{
  "n_layer": 9,
  "d_model": 320,
  "n_experts": 96,
  "experts_per_token": 2,
  "d_expert": 80,
  "d_shared_expert": 128,
  "activation": "swiglu",
  "moe_layers": [0, 1, 2, 3, 4, 5, 6, 7, 8],
  "router_score": "sigmoid",
  "normalize_top_k": true,
  "routed_scale": 1.0,
  "balance_loss": 0.000631,
  "balance_bias": true,
  "init_std_router": 0.0196,
  "lr_router": 0.00146,
  "vocab_size": 27315,
  "norm": "rmsnorm",
  "norm_eps": 1e-06,
  "tie_embeddings": true,
  "optimizer": "adamw",
  "lr": 0.00132,
  "beta1": 0.9,
  "beta2": 0.99,
  "grad_clip": 1.0,
  "batch_tokens": 131072,
  "seq_len": 256,
  "train_tokens": 618500000,
  "steps": 4719,
  "dataset": "wikipedia_en"
}
Below are experts of layer 3 (counted from 0) of a mixture-of-experts language model. Rows are named router (the router's row for the expert), gate (a neuron's input weights, with its number), up (a neuron's input weights, with its number), down (a neuron's output weights, with its number) and show model dimensions 0-63. Each number is 500 + 50 x the weight over its row's rms, rounded and kept within 0 to 999. Numbers have three digits each.
Before each expert's rows: a language model's description of what the expert responds to; "gets" lists some tokens that make up at least twice as much of what it gets as of all text. This comes from a sample of Wikipedia text that the model never trained on. Tokens count by the router's weight.

# expert 20
It responds to: Infobox colons, regions. Colons after field labels in infobox lists (Occupation:, Died:), plus direction words in place names like South, North, New, and including.
gets: ":", " New", " South", " other", " including", " North"
router:500518428553457576539453588475529575465442510525515502511464490516448520525454492490510614476573567521518413565527475443439584412565560559529473546417501483559527578418552517517517555536517482
gate0:495510468460391516425446549505463466442456510544495550553490459507456528500581505468565533494427513453559563518531438458523581482573527574628461516460442494515521402473567518511434499434517536
up0:424459552560562481507591532495528540456495416499546457479499437470504422342535470575469427496419471502544469447550608442535445568464555481513603449460547536447435457503500531465518421543549574
down0:570459451473447489524551515458532543393445499407539403502516551508495525519407512519514441527537514425423505524555482526514577406445516391469578482506521502467525428431469510604477523510498474
gate1:486476433504540598506517523426486546512510477406470497393518450460496488444485536610475556504541542494451504542433542525508535375542535444476515502484500534479541547565536550627489493480542495
up1:579509577461543533586516500512494602468578527469491468558460528483493554542495411511445443492521534428483556586529502498463464533441459511404549481395491611576571551515483478495585415555532588
down1:474461524490512483494505452519441498553491493509528507500471433578506459484429480571533440443418507614465552520531520455461468518570460514545536470507475457487484429481514431489510470461491459
gate2:515460457485415565598474515456536603522582511439533455489468556551427515457522448411472505474502458415510436511400459473518477418475504492497468532503605475476556539364545496515521386439508520
up2:577518465471415562491616496507485533535553548497537433460439596506489560551453544469441487489584592488444504503522482581482485462509452513451491529503534465478574475444533502510489506452545566
down2:544548533534515473402526547510439544502429492530525509492549459505378483437515551556495482559485602578445570519458547552581418434515483507554506446577480401412473483495557481412441511511453521
gate3:460540498582518421489512505521547473577463530487508448530448436491569458496590546521532472503448436433561412458527497512623562565512501479470526479495542467519593509528474410494537523464399498
up3:493544618588545476541573460541534513470463602416497406425460496598450465476503467540489355488415535463505602546497535558532476525530543563515542542402593548504507550439548458529432497586457586
down3:581533513535405474506432491580571491488589504485533453486541493440536512492542432518537540538469514481436409422438441387462493513521465510555552412449514440459545435517534544512495522553544535
gate4:499524514518497567551469553513434441559550496494454526446572441482443515431480501514519566586435354517443441487484502415616497520431458491462545399337465607473444563519601594495487523503512562
up4:495458488528507465508480504494571432540504485592532513559621559595506559507525560410492433516588412541554495535475419500484474424355488441464485547525522450458521524628570471555502521500528441
down4:533484541581540589449473487506534573535546468472458467449464563454529462490549503517484398522517441460504438475576419435588550627477613557457557463581536534558453554513487463451368583468534510
gate5:490493561571510452462547634526603453456441472456463627484490518397459482446457590480407473499513494546504491512510451532470506558564508478485505337488478518519509636516535526406508558488527509
up5:491585525497509489551400470474528530484479493408443535467539415512403517521536420578540538463459507563485411501528470410462439537623545488557541485447433481482503469460556464466500554566456559
down5:537491554486394551423400457471544503459441520492496516526477496487498421540536546490523563569552537474475472429519487424494531557599497511438492569517496410524462522443499564540471492539488417
gate6:533474391470541517563547459457485519483432577578469535546599578502536614507457487458529512510474654458469479522567573399406544441554487552490428446552486472508484480490575443432476472527452493
up6:506558528552520485536565493535495500486516532508538573523558465521459574433584535460492492388481484386460469539509530436517478565552511511477487512520457399522527589544489550420465463496482477
down6:419486525500528488534494587555467526507505488542501523502494467495473429524495503500509455537449466514543517494517498514474491539506544482479477443429509543524464494414475578573492532462526549

# expert 58
It responds to: Digits and occupations. Single digits inside decimals, coordinates and scores like 35.784 or 7–5, plus occupation nouns like politician, footballer, engineer.
gets: "3", "5", "4", "6", "7", "0"
router:436527488511480485498487551549501514608580588584488567521542531531540515529417486488495561511506532463511420505459494486457603375541526477520469537399497541565468521404525533550435548530601485
gate0:495593573566494450519479514496566476426544529503483563553431524534490579525484549450458559535449510477600463497482614466500561568568531464462452588438565591525618492468500549518491561548541499
up0:514447495535503442552486522565505445427600541491528500400403549551517539528458430494550445575494498575560581468519525472459482506413487500458459500490462507493465370459504498527471438489454522
down0:539550555470497590343552462538544516576458493490487550436475486471520481621535483411527563503453595490592483513472525511513555503558504488468493425484504479562500562528480613513537483498526546
gate1:540546532557510468552444558527574393557431528494442571505480430536445496603397467395460460577489487522488506580550544360436569498417574498444530558450570383465465423527511427528545495421478438
up1:477460573448499487469533438547425449549417556513520431445567498415508504561407463551547544546477556508446431520516495476460493384500601535511483476483565472506502525496502531507490442424526495
down1:503588454454542423471554437581518499481533519492453419500484511539468493491505525502469419626494486494499471420496507492461515472460599625611516499580457466536447485434444497436488503476564423
gate2:523519519560532524550456504564448592409473455486491515493447516539480455562540544430520467429442392409516614496493546456495511563465471551400479493539514564520472584608575470476632561461562548
up2:536522593523536610539442475512471518560487428509502510563487563500538411672468427439470531431438482427502503506487509485571629501470516505450519469465446467480506458531495464465505524480488532
down2:461460538573508550529476526530556541439530585477456608546369461354463522451475501441410506466488470506442453503495437524497501480491482559595476586471537581556510496522472460480497501412476533
gate3:505504473389548443444469440600467522473546561586461471504515515441484498580453506414419487514575471509601540532518529448503539523500412459564471535482447529531369433525473450503471437521510541
up3:485429495418517454488505519432504464570479529640472585475535554445447582464582530480517424538456508543461466424445515484588437469461484545532519470483413446500512450525462492533401422396441549
down3:522510483532521471466627498569561506540526541494550465503520480534500501470575534501555505536549532420439485543585459453524473489600521531448587495475451481458487425524444512561489506575482474
gate4:514418573453508579480513509557502470516476562494489625537495464515513557470458507449436532541469497546562434450441514444583563429519577501493516522375529555481557622517449487452474444481558451
up4:511454469482512470478443472566542514442446532588431609498550537570499523444496464475461546497469546403523554542477483486548504484497546485318428424380599510526495408493508475479527468460540559
down4:427447415488437499457519452508473538512502516518492448549497545552502488406504446474457530429477606481519489543464516501433494516506493462505488610474568533556470475420553528527551500552472476
gate5:398564516503462549462536460477466496537422563534523502504588449466500549474526468579474515500488452540490418475442431529399482481473595444588405458535479524529493402568450513544518471470456524
up5:518454478504476423451457554495475570479533482495530492524460506524513447572533511528398534483555463397523577482532543467623546504562463509564517514460555471481537534454510454540473568532518510
down5:425500594405484518502622510501563478551507449561435554561501508399440473577470578451493398563518533520498419531489476508533502512390542553483455611536531457505524501498473530537440448563518554
gate6:443540558452499441453592421518465445499414567580480576474466515466561464424526493559546488421497473535502360506443529496478559493528471502466537444617523490566489482489507486509454507440613440
up6:474512516465588481539471464508565577577471496481538423486441494479424521554469465514540535475538550521477510370523494496509425558437605597499537494500507481485569497530459597450459439540436476
down6:501553480420529518473475502506504504537588546393602486543369447441484514520470442521394524541433499391520420475550522457557533509476577455482529527414544497521611451560475534457463562415459484

# expert 38
It responds to: Years and dates. Final digit of years and ages in dates, plus month names and century, such as 201'5', 196'0', March, century.
gets: "5", "6", "4", "7", "8", "3"
router:384544513482502518523502480564504500546495548515440523500480508520486491467408495497449576561499457429534427593479495492527572453535527442543506553425512476538463613459538563517508506496598437
gate0:436592508499429425457518487570466504552472515495594533442541530526543426508540453520470587448512446516530469476486415497544539534570429412448463552481540479587534601490468578541482445508465417
up0:592605552507442578518463574544519511519530496588592513477472551501459479493479415413576583503504514450535447536417447475573557466465491583409544487544446459477515472519487463441555572537435537
down0:462531504427510585514497555567535528467476397553544496507491518566435509567464519437533475528450562423505517478532466469483602558512538433435457499409587495413465452497473456533461435435563444
gate1:440529492449422640508521532542489548584418464487440482483495579582478561474414488516512479538483471482603529488431540496535463542504518508610392583468424464398538551578433393583500503527495463
up1:450572604451515558508501470560494551539447458456534485472437496571440512476466543436482450513507473413539439530502527471459472534561590436534425514460562440371487482461476427534477474503472484
down1:487520510577618550485446467512467542558475606483527578458427450569446479429532528513500500542543457537471480449503546476526421524504457487525584418503535459482532576443468518466576481510472478
gate2:425546528428364510598490466582547514600519557539515511486517495633494436535390546401452514514531442567558480450520456495466450563539517459510506609557558502429502491521495399501506491510581461
up2:461466577518523575609560444542453592486508521529360491395533548496469575430438592548496511567398408465511596493471494530614462499447573604562583474488536424491578513497566485460496504474571444
down2:451592454548515537489450528625461500562523565489444509569476500470465480463468456519551643550440507543487404510503542515547391604548447453497589515504480518484463447452461510576543489457493494
gate3:468645527474451538529489465550574497549538483573551499466430446556511449506411423465497429552434447488651505480560494444495470550486518481476571568516545483407522449437470462491499504456565502
up3:424540532450516511510505475504499556487488499504421500497565498486424457462520554462537448451433471485510525657590424489419519514417570514590496539487541443379495513465524457481514437576588527
down3:458534397513455440511494550539560446453497486457422496541421432375486432513577518549525534519594464518562472505426509471520469562541373547494465461504509485528517421521540464531528523420518518
gate4:565510430519452518504544552524507457523569466566506494436488444433503488500443510419506475543603463497568339514500452451537528558530467513493545555544597511634478455492437471452537460508466535
up4:510578377632477514528543563542570519469518550560536462490600399527517556518618496462406594460557568528597526469464542451451506460541452590538498568492419562493371515485533500489513506489514528
down4:499482510484513495514559465353436503554466500486487492524542473537512483580468556488548454478510509540509516459463504514475506403478578427442399442504443546496493472511545517487481482555551454
gate5:527458457414436458513472455472478582464424424525429548404417508498528509508433500488497437566473452486485411435494471552567468518439641528507427398595673445512525454501521379491470522485500523
up5:484606516515551557526536538536469510583505493413545539456497511485524510545451544476549574437402512477456562497470535466499456492512421521509570531490443527414551521517491498444595420474487467
down5:409496461552550529497596546498570514493493535509504429482541473528461418487460520561505436462541485482444473440595505462498536410506527524510552502469536453443462431544514536549543541451555498
gate6:617555513576462490459602470572496586429556479501495521529570556509475532489498362534566502533558505556462457430526524496515476460479469588528505574518504524559400545513472518529582497520470505
up6:442481575470515531461449479355414457560510542513488474538426530458521539480546459529475523428492541540481513490537464451474529455470559500457504440447432482470408470457531549551312550513430453
down6:497572493526496628504580468548552579475520417527501545483432547555508489537475576462523483537484503549518510510403435562452510510412490475413488506460497411608518481557497483478490452472559489

# expert 61
It responds to: Table pipes and at. Table cell separators | in sports stats and minor-planet lists, plus the preposition "at" for places, times or levels.
gets: " |", " at", " At", " —;", " |\n", " near"
router:405539487509401551517498504507512477542536555606399551583523490563489525487467483473456547538539531485546458566458472512418565464571490458557616528428507590535549533459502521541518474523529457
gate0:512432420523526419499523488568527514582574537498513576535504528466494509572432458484483498526455522457450496512469486549521492532478513492536537550531496469457474524535453644477561548550460497
up0:472476511543472536489465362487447430516532449499538522501488463567500424397558471523510530442545478541405552531551542469465470475496499473419508552427519504427636457513523479516514479447560478
down0:509485623539440547478531491570505561513463554563489447476478501565461457478478454499494464470549459383439419481480481466492451539481460523501465442550474531425504493604503437498532532466434469
gate1:497404455560460557503485489400537481476488452588481447475541542410540567561599414459534494515484513464574556505444511503500461475445499508485441486447560498569540491537425510498493569592557532
up1:517448507557451520567520473415487446493530540516550533435476532454528556449501489515542456403543576459530501515511512482454447534511462538550416495522501498483544424514469462516544522513496521
down1:432461540557518474514567462442505492481546510563484559513593467400516446489484539559476491473491468561514548576510583550414449516553335461545489493500499502421540486444508390447548455544461456
gate2:423458511560494491391523601592467476529483511543454498482517450555538539489591509512490514541469542571385455471471438480448522497491508498513451540445552548493467481448510512488478621503517512
up2:570533506453423519548441511560541518486455526523466504412485543418406518576447406456472470550528471498497396434472421527526466440489456496473600515505407539459502543484471472457454506525451527
down2:480548482535470521445494503487588456508555585537529574590426487524534461526494503474413490448555448408503529455514556459483423486498516503491559485582508546439464500470587426579409492479489502
gate3:394504488477557490448465443492488612551434482534505476611495429490512498542481526426489510495505481446539416556392535459435596482554568565460538479414484494583510463431486364563523551439613425
up3:533479550491520440429504451478483506493562497552450539504559509430483543426445476537550478541567479569555526465526442473537527521369522551450423449528503479432528532546552474487465543577413552
down3:440528569442466534501556479570494521507590567424432488445465468542501493454519516568513515567568544468488525512408519459418510450464431563534557558602511479534544485536466608550453518545487573
gate4:495588490523443458492360512493540454476545502496463437469503534596511407506473466446504541531527394410522563531436522504417547458496488476446532488506550509527493479474585450528508468465516449
up4:571546543441527473511448480541585542523520499521401513568484472574429406494613507466541495447451485453518454551544531535513466493602415463438615576551534474578486584470512363447504512442510448
down4:498510453485501543511586415417422557520490607566482499471377462482542502483550568468466527564556519523563484529661501490458476559595471531576482552471615620518474447508539471436571485526473443
gate5:549539545569525480519526537585439493423641472527531493523475510602504491534593463471577471440536439480608490575491535406483509520442532483478458617489530464528490441500519506532560493540454548
up5:502518529389490556487475548567544472527508475570462529534613554451377487496512415468494505522538553503502581563452570480630468458480467455528455549509435520439559467514467520438608587430470597
down5:466508455428475541588534516594398462503518497527481492490545574409433514467508551459508523532421552531515494471538501543460497551508527475544395618482556584503496578536593463443425414450530527
gate6:493481414512478567535562509487451521581567340511446453419500433497477478511457496540458455523544507513485502557554499569486458485468468445530531406404500552433518471514468534525488546577542489
up6:500436508558410416450526538499591477455535521548622543447540501628514486484523515441590453491480540530490504557436485556465463551480525524478466509533502433479515457464447530470439421440501535
down6:466542504494524475521445500486420543532507441481478478472443469470530539488598498496489456425509569488491483536577473380499408493489460562504443508508519453552532479570514586519533600544435506

# expert 8
It responds to: Subject pronouns. Subject pronouns and relative pronouns starting a clause in biographies, usually before a verb, such as he, She, who, they.
gets: " he", " He", " who", " she", " they", " It"
router:501630504507472505537501553563511573552573628525465523541451501536494574537467465499441634509501579398579412537475439460465602396541569461542531533428562540543402507486560557482544488533558409
gate0:371555596540554526530522522503453413547548513496486515486495424489434508404482527470598514463493438504457571550509469557504576520547467486574542527487514572501600534442464522410405582573553518
up0:493456459491553452515441474467470484532401467501578618426529496496486494448476514371548471489440480518533513580460465464547496503478498559504539608457533523457444430541469415525515495500561394
down0:539604494411445519514491431525444461527521513445526453450465539505603574533507484499564511475519505472460503575514489464579498538462429460514525472466582439490486560471525452584562545506430503
gate1:470430446514582497469587459547495521567508468497449503505481539536398524501520432545571485598474529452469410488561548588473481560555437447488591466544430577517521574517542525485512520569418416
up1:492506447468538486550543438457489493507468586439562530456486541474423512536500464575447452525531515519433488417527486471503477555642418450511491504536538501489498485585500462499518500525487504
down1:489504508456529551478524417560520405488539598483434564407536453459494459432437537571426527431420540428529473538573473620546441550487553478447435401568478457522545537499486558390539418409477465
gate2:543534480599404461518422468503540470558561563531514566454496555445438519529494487502443429546429375522463476482410467487496510418423581511465467476490586472541487575496378518504520529463446388
up2:437554590393463502451538415444538505454506567544468469596448461518480489454543492532471527498455477462538550512426490570434545519454483456469497533545555476532395411518549599494456547494497529
down2:542534463442500465630473441588480494517501475523536549400495535518584451551435567481485476468418425537516544470463466491434386468551527498555413557491452517495490583530478421568564384459419524
gate3:456476511553465510546490541530527589488455534490476476507555541513419522440568573557513510550509552478447490525529501513457587433569468457458570412532493544608483530404576429458511465519601522
up3:473491423489454433494500518488459535503584445526543536495534513556573551512547477459514511473518607524431529533488551400408452525554464602419367556516523436560461475575524427537437443511501435
down3:568425509506389455501490505561514507458453438480617486487563412511509509442495565476543657563521430462445484475492496421489534471499577462515535509493536493505551435478517620523503516445452480
gate4:474450481540418581497488486476414473497535410538523441451449457548595497454466572463495508523481555535470620600470524479497477519569431507482534517562481520480554532464458519546492576493551470
up4:456487533474545541520494565450557519457473414496487551446457504464597411453516559464507477425515520529528519483450510382497493554499526438417498517470446528525575401584449495525505450382467518
down4:497553548445585444528510531502363512376533571451508467537465468447544496552501472527523464446496591509532458477558525411433452467537485498457508412545500472447485501514485495481491487474485531
gate5:418540483573529588460478545485397553437525471474418492495390533423527503496477485526429492488565616532472511619522560475607517488574554431483555488482447495569477462526535588514514468545545529
up5:502479513497505458561466475566528456466479473400540429518539483533494515439509472527452560504466429478620504466567576425454570540431516430548425488580505474510551406461430561528511517526427622
down5:489537451394555462465523550556451423596508447555463488534510462489555482430626511471472451556493525490483527485504499560481525536523476532451479582510463420581423458499426431520526477448476395
gate6:552488482512503540549535538523552437480501491398554488645433513517545490508376544449470500547476508485522444471521466488471493549503552568531541482436536523547662414509411521474487549498490478
up6:567467447507450439544470465481495513514533555509616464453440465502545491488436505461466461476542432414394483485502466499564469466534469537521538517525549527514464514582383512568534520454517530
down6:530498563546513508563479578524522483577466454434464538535534442547421474445501542535643416460453480477550473520505574507504497449428523454526649468457486491492497455503478420564406513445543496

# expert 59
It responds to: Year-initial digit two. The leading 2 of years like 2004, 2010, 2017, other leading digits, and words such as up, round, half, down.
gets: "2", "3", "4", " up", "6", "5"
router:517568424498502561514498491600579572559533505506495559590507459584545527561455465432494570612525468454616465566410448502512586473551554528491526510404513528541408546476546527512560567528485492
gate0:540535458538553528504384503468553570607570484513466449549567458471508587542652436590560487549448457540567533535474399549451395565425488477555543478471440516455422514491572526480510510480482524
up0:462464511461500459492508509592508462382540558521511550476445458548537415495474549529448489480449539547459402525509595512591555428554418472497561505474482553556539474453461542499515476493469485
down0:435527459529413563574470469670505487524528531520535500539482472474460565546505564422439461441467504496505526461483485532523515344487597523509419527528526451564448550580477536594466491539424426
gate1:469560475535493603508502528417452348548447545446473495433524539406513499681479542512512362474631491596525507512441517509511496419466513468482549408502571541538514445513428460520561519484475478
up1:491465469477535457479515537444542471521440468537517375493466438588455471521469515506496432559497570547438542552572395511520510557504549491488531448468471406454493515443530427418442471551478524
down1:525546485613342557557465468487524489547485457506520514539376389557486464506426503396425426478549510553523565499495500606544511456562497468581680476386503507538548531483458446619513494506538532
gate2:506534397475520552537461512464584500397493503498532515639448498430436537554513588460494457574447538446566495478568525461497449429416514604477434486497498599510487520503459514507553515498444385
up2:509442512448540402504574546506572492506509500501476516454535451545568525453493484559530505560476469527520493377495507474642455567469475489428506469519569543470508530525503475429437492494517549
down2:472555525482503420467438463458508432446546503502533598412637438506546495440569458573597381587542525468522445554451461555565564403476483553574534497654461437441514573469474509480550503480458473
gate3:555596487366493532468494478563509508618482471424473492542460461417442460586528544494460540554459501489552524564456569545490542500586484500560460476487448543581388503502461600591455529505485492
up3:631527543520470515561495486514567432455479518518500464495388513490449498529546478428425539427562541568624553676582500580408419513452475461474521481489459558495496506454512530396417540440514496
down3:579522478352497501489544439461488514519591583555536489515433561543476442489464421461493562509469425507555455444451500460560561526578448406549565530448466422532452472478543511566484486528488509
gate4:438491493466511462474621535393555574518553499584535435555528483491533495488494623481509552520594524529495486580509475431443517489552527514607470526542387434590533526483545519504525531500510513
up4:539527425586417539508453566483507432454523563408485483467514570484540532497516429522538504489455496531544425430444531549551495508443479528391513514468533524516518453442434455542483467512461511
down4:528495500492492470564469493536399557551491556492499463522503521557600535464461530496512497503587476518551410511543497483533543511579547500547461429545479528525443568552480537499462539504443547
gate5:463573513431420541516547493542504490379554472542515452561480412550496472481419453412504475452478565492521459481438492500491395496517504457482527553533528502493525550508531459483584511489469496
up5:487488549541458452484455467468531530461487589508553587382533506524524493400517590503540447515445500445466475438471520579533530517517532551411461468466445512499595522548446532571473450436484504
down5:510524438529491532606538554513538540408464437515434474485581477383551514531468474466486449449562537594534488485509575474548449418411482489557457552492489505411450450516434395491527422499548456
gate6:554480466567515535496576512503494532476541535520542570567452404523520529598473532435493511371536551426470421522503443485576491508527585627479439596452455485570402475550488498592556603517555459
up6:471457493484528456474543474441437588564490543523514588548571455569500469486485514392414520523496503468564503598554454534583489536444615612488461450426510518491447505530540522560618488513501524
down6:535535528535589482447438505440446444567537479477531511407456446553465504464439482610495498467468499474530528532452511512486462468614447498437448524563556537583512490360535495444527465415518563

# expert 60
It responds to: List and title separators. Dashes, colons and bullets at line starts or between fields in lists, tracklistings, credits and tables, such as track – 2:26.
gets: "-", " |", " –", " -", "|", ":"
router:454542467553447485467537628607593533551484573545432561529506461525499503481494468477473620424467485539504439547399463418429573449550473515517549582439513525638497570420517537528566504505525465
gate0:517508539533443525438462520471477503440537589475488459627428465520504529520533557478497502610467506486563516493478549461509621475481455560409494420530569506485475565497414516531453508526536425
up0:449495495465523473540416544448522358560418545475467532547486564598461476461525582529490501565467515508454596487556428566532425512506492461551634557484407553474553451518427509447516497489513447
down0:460531508457539549552457530575589490512501488381461534496446430510486471499519554499386530547455525499516551475440465482554522469538491523485563574502529568497599398531457421543492532441451490
gate1:531596512479475491528566479566557459577527392444526457452510438514498526457475471510576511440487424394553486534487517529419475523510491466458565373485454497477489504481560544556568594550458512
up1:418444494448477471458523513595423381481527508566425420504531594533497519557490550470473485548567435473570464538585526422511587461536499464558519560416548545500558432464389520513474505460566475
down1:558522531564548469502510398424445549453400554449541480577378519543514542563493430513538491468568530529433563426484548389594459440517544493586531500466582493449480379493434453553529536496493528
gate2:511462480329436526473390464439455491537544524449413508548481436535525540576481476485488487540539516490472504549471541429421509389460495544469506469498533503525489460434480529523460475542529451
up2:646435544489493416509412523512543487549525521627545516609515456542514488436379495508482527480538435538472545446648475552519483601417537565527485450527471544504509473493477435424521533603523460
down2:467472449494502502492557527519466500579485484475526555486524510429574574572524527424429517445417531508472433481548479489515604520385604480516477478493525527409578454608448598537478483514450419
gate3:503585437570463535471605568473602551476517501448518573573444523553432584513552383482513488498490456448488454473404510473396458431458507479451486444544498446522562536461446516640507520630537413
up3:464572444490400555435575534495510546471526473456513454588464553495413615556477445523535496523469531501516541453426450503480366544508521598491531477549488581466614502505516502531550469610475429
down3:537517513572446539486579484506447491457510508493476527427559476520494439507534497515488546456431460440547483485509440477477427553508405517507580533553445414474529530422479549421535447459537482
gate4:461555587444499478475498465552443479526577577437545402507458474520449514464457464559533538475482432531566567470500550404614507493464527502500519470564421519534433465477634502451506550489388503
up4:501472461525425489515544420467522535542562421495482480498432492490516520543520562515496448539521487417425494477507501570576490523388542465470533417498613566515544501558441438511428514511535508
down4:493479431472450534486480518527481474502468555436485440486446470488518500537597612475549500527520455439508495484565496688426488536529482482390581471428513541489452490492496512556558513522517504
gate5:483588476447467483518471548533456516470520489519502618571458469481559439533480487462559485461513573416509420530457463378565519546611517498595463550514520442464440478478448511535509344448514450
up5:482476511512521507495528456400547521487536508488540500453533557536565530531478547505456467504488471585498525585518566605441508500507524465505412555511495474474487530554571450490479515484545457
down5:520502493459502651522558463519452496517434536476468463500516549477516475572514457531503543487506502521566571547487494450614559498521420332552471562510491558513516546581575466425494471529442506
gate6:450433548494529448501522487485484520560518388516508534463520506532465619453545433439548529493513425546515455542480453413562422538523542401479478504454500439630527560476521514435504528477494493
up6:419494527487498460506557586407454466536541534594472530536467491443461549473554470495516499467466510531508513451541480475465446580440510394609579498497502513438482440508575562472573451523592499
down6:510536513474532496510524497592531453444495478501551461429456482480588509528521512491478549512575531469442411536449530540537487503492442380465459459558515540385449469516524498524470512558553464

# expert 13
It responds to: Symbols and punctuation in data. Punctuation and symbols among numbers and formulas: opening quotes, colons in times or ratios, degree and minute marks, plus/minus signs, slashes, dashes.
gets: " \"", ":", "–", "/", "°", "′"
router:481582435522522539520526556586458537548508589519476488542571489538550546562578479526431577522501570458610418596498508478506593419504492420503463607478509545621462540401490564567504463540548464
gate0:465500447593530517518457501522437442463512537538516430513455423537459526459500443538559506441498571498530482605513469516530543479606517487435481593529508563458495503406450499528495465491489475
up0:486435566425487494536463516433555581549499539465439581558494444452571511474397527482522435589525494470529539475436567480471489512547518520531517458516439412463500485508581521643569573502394555
down0:447511545471463464540440424518565439455591538530504518558296292496544579501433560398490488531534549506605523547474540515496437436428498534436639549412510520591511487469489365494472464425582474
gate1:514594440498462521423540500517592426485539466541449523524374486434438491648458477472505538449491504445498489472527422416468466498421529572536454518604468481563565496519493478484517459486430582
up1:474532601564464500500445496570580421458520505542478482586452356467496508557450482461515551437509442459562562477539460509484460505553552585486457566495507597554539539443532512485503530563529471
down1:487524483588470493555501513477475531561544556480519506576565499428511512483417588525558531476469439446521579491501422482440510425495558450532483516547590452425452534472528601513520562489459497
gate2:467466493486455485457465587474533432430495419525430535448477578535543502501485435480430455587492468439424450487452505525549434419516533385526389458582488421476502496385450496470450527526473546
up2:439595511533463549499463430562452548500497565444583526610471491497514460505504571504502506464541463603535540538550460478479567614436539502519549457492516541601493515567517528489614510473496542
down2:484571510485512457496420429398483573450531416436501415493495508518525482562498422499556453551566474517530477543514487506495441473511505458500485496520523422489387424451538455481546468428392575
gate3:486517477518467621476553468538479387526543433464493514565476529530414470437485498480501457535596583611425575547456551543572548525512450514508467558481474481510531553406574478457376516504468507
up3:467453448580547490550537478508481517500460475443551434558532507471537560532511499556579431556528521580488563520472528485456424441489483540448584527549427506469421494490536447569507531482556465
down3:491554551497483461515494477521467587548496452519464473435642508549514491475508512493516552529435505511498299558530516534544549602472533526534433483499521527542419546648538513532509551560535524
gate4:440451504606425460468533576477622414528428537422583414476467422447567457458499449509579559456504383507501409517489557481432518558479488553406538450391461535485490504485571484512453544540560456
up4:534475493430519458521563588493456612577452499559483545467465463517377537566500549495468455500514604486394496548499488671497417441565464450596436560520448526616524555471522470398518464511528584
down4:444493533461502431526476448558529547566422428457516556504482544541472411478493414464460485420520442471440434518497565528478509552404471535477509464478490549499453444478477415468576462479472506
gate5:508495461444538517416467465484599530505588483578509460469433455509464555558458491421496465447426541563574506553522570529488573478424456546483550543517519468427427534485617503534502509461494497
up5:509496553577407488477475546472437458494510476459505560469546606409523380460475600496536494513467379498465454446500426423425527432609508465504503444535496515542479483452484543476435624593504575
down5:607545455524450530547539534484451581538465528421592476543479526461528441550421556566517516470578485503585593472482478448481627465503513458453522498547534501459576587483567575603548530457561471
gate6:443480433546487564516522489444541504475453479537379485547509579482509448553411523427516503538468535447552478522493435425542500411490564487548516507490531522496558434511455514499549498536486521
up6:482552540519516525442407489456494566437547388549504458512513432531532450514504575461391479457502498522484553578552554523589499551509507565490499554511544462549545459474532459452524568561466497
down6:555479495470397418441521509536451492596504442659538418473486461495460541482484528544554527408477441527542592573470565510552536491524486546525511580469471522449486509537635447497532489490399517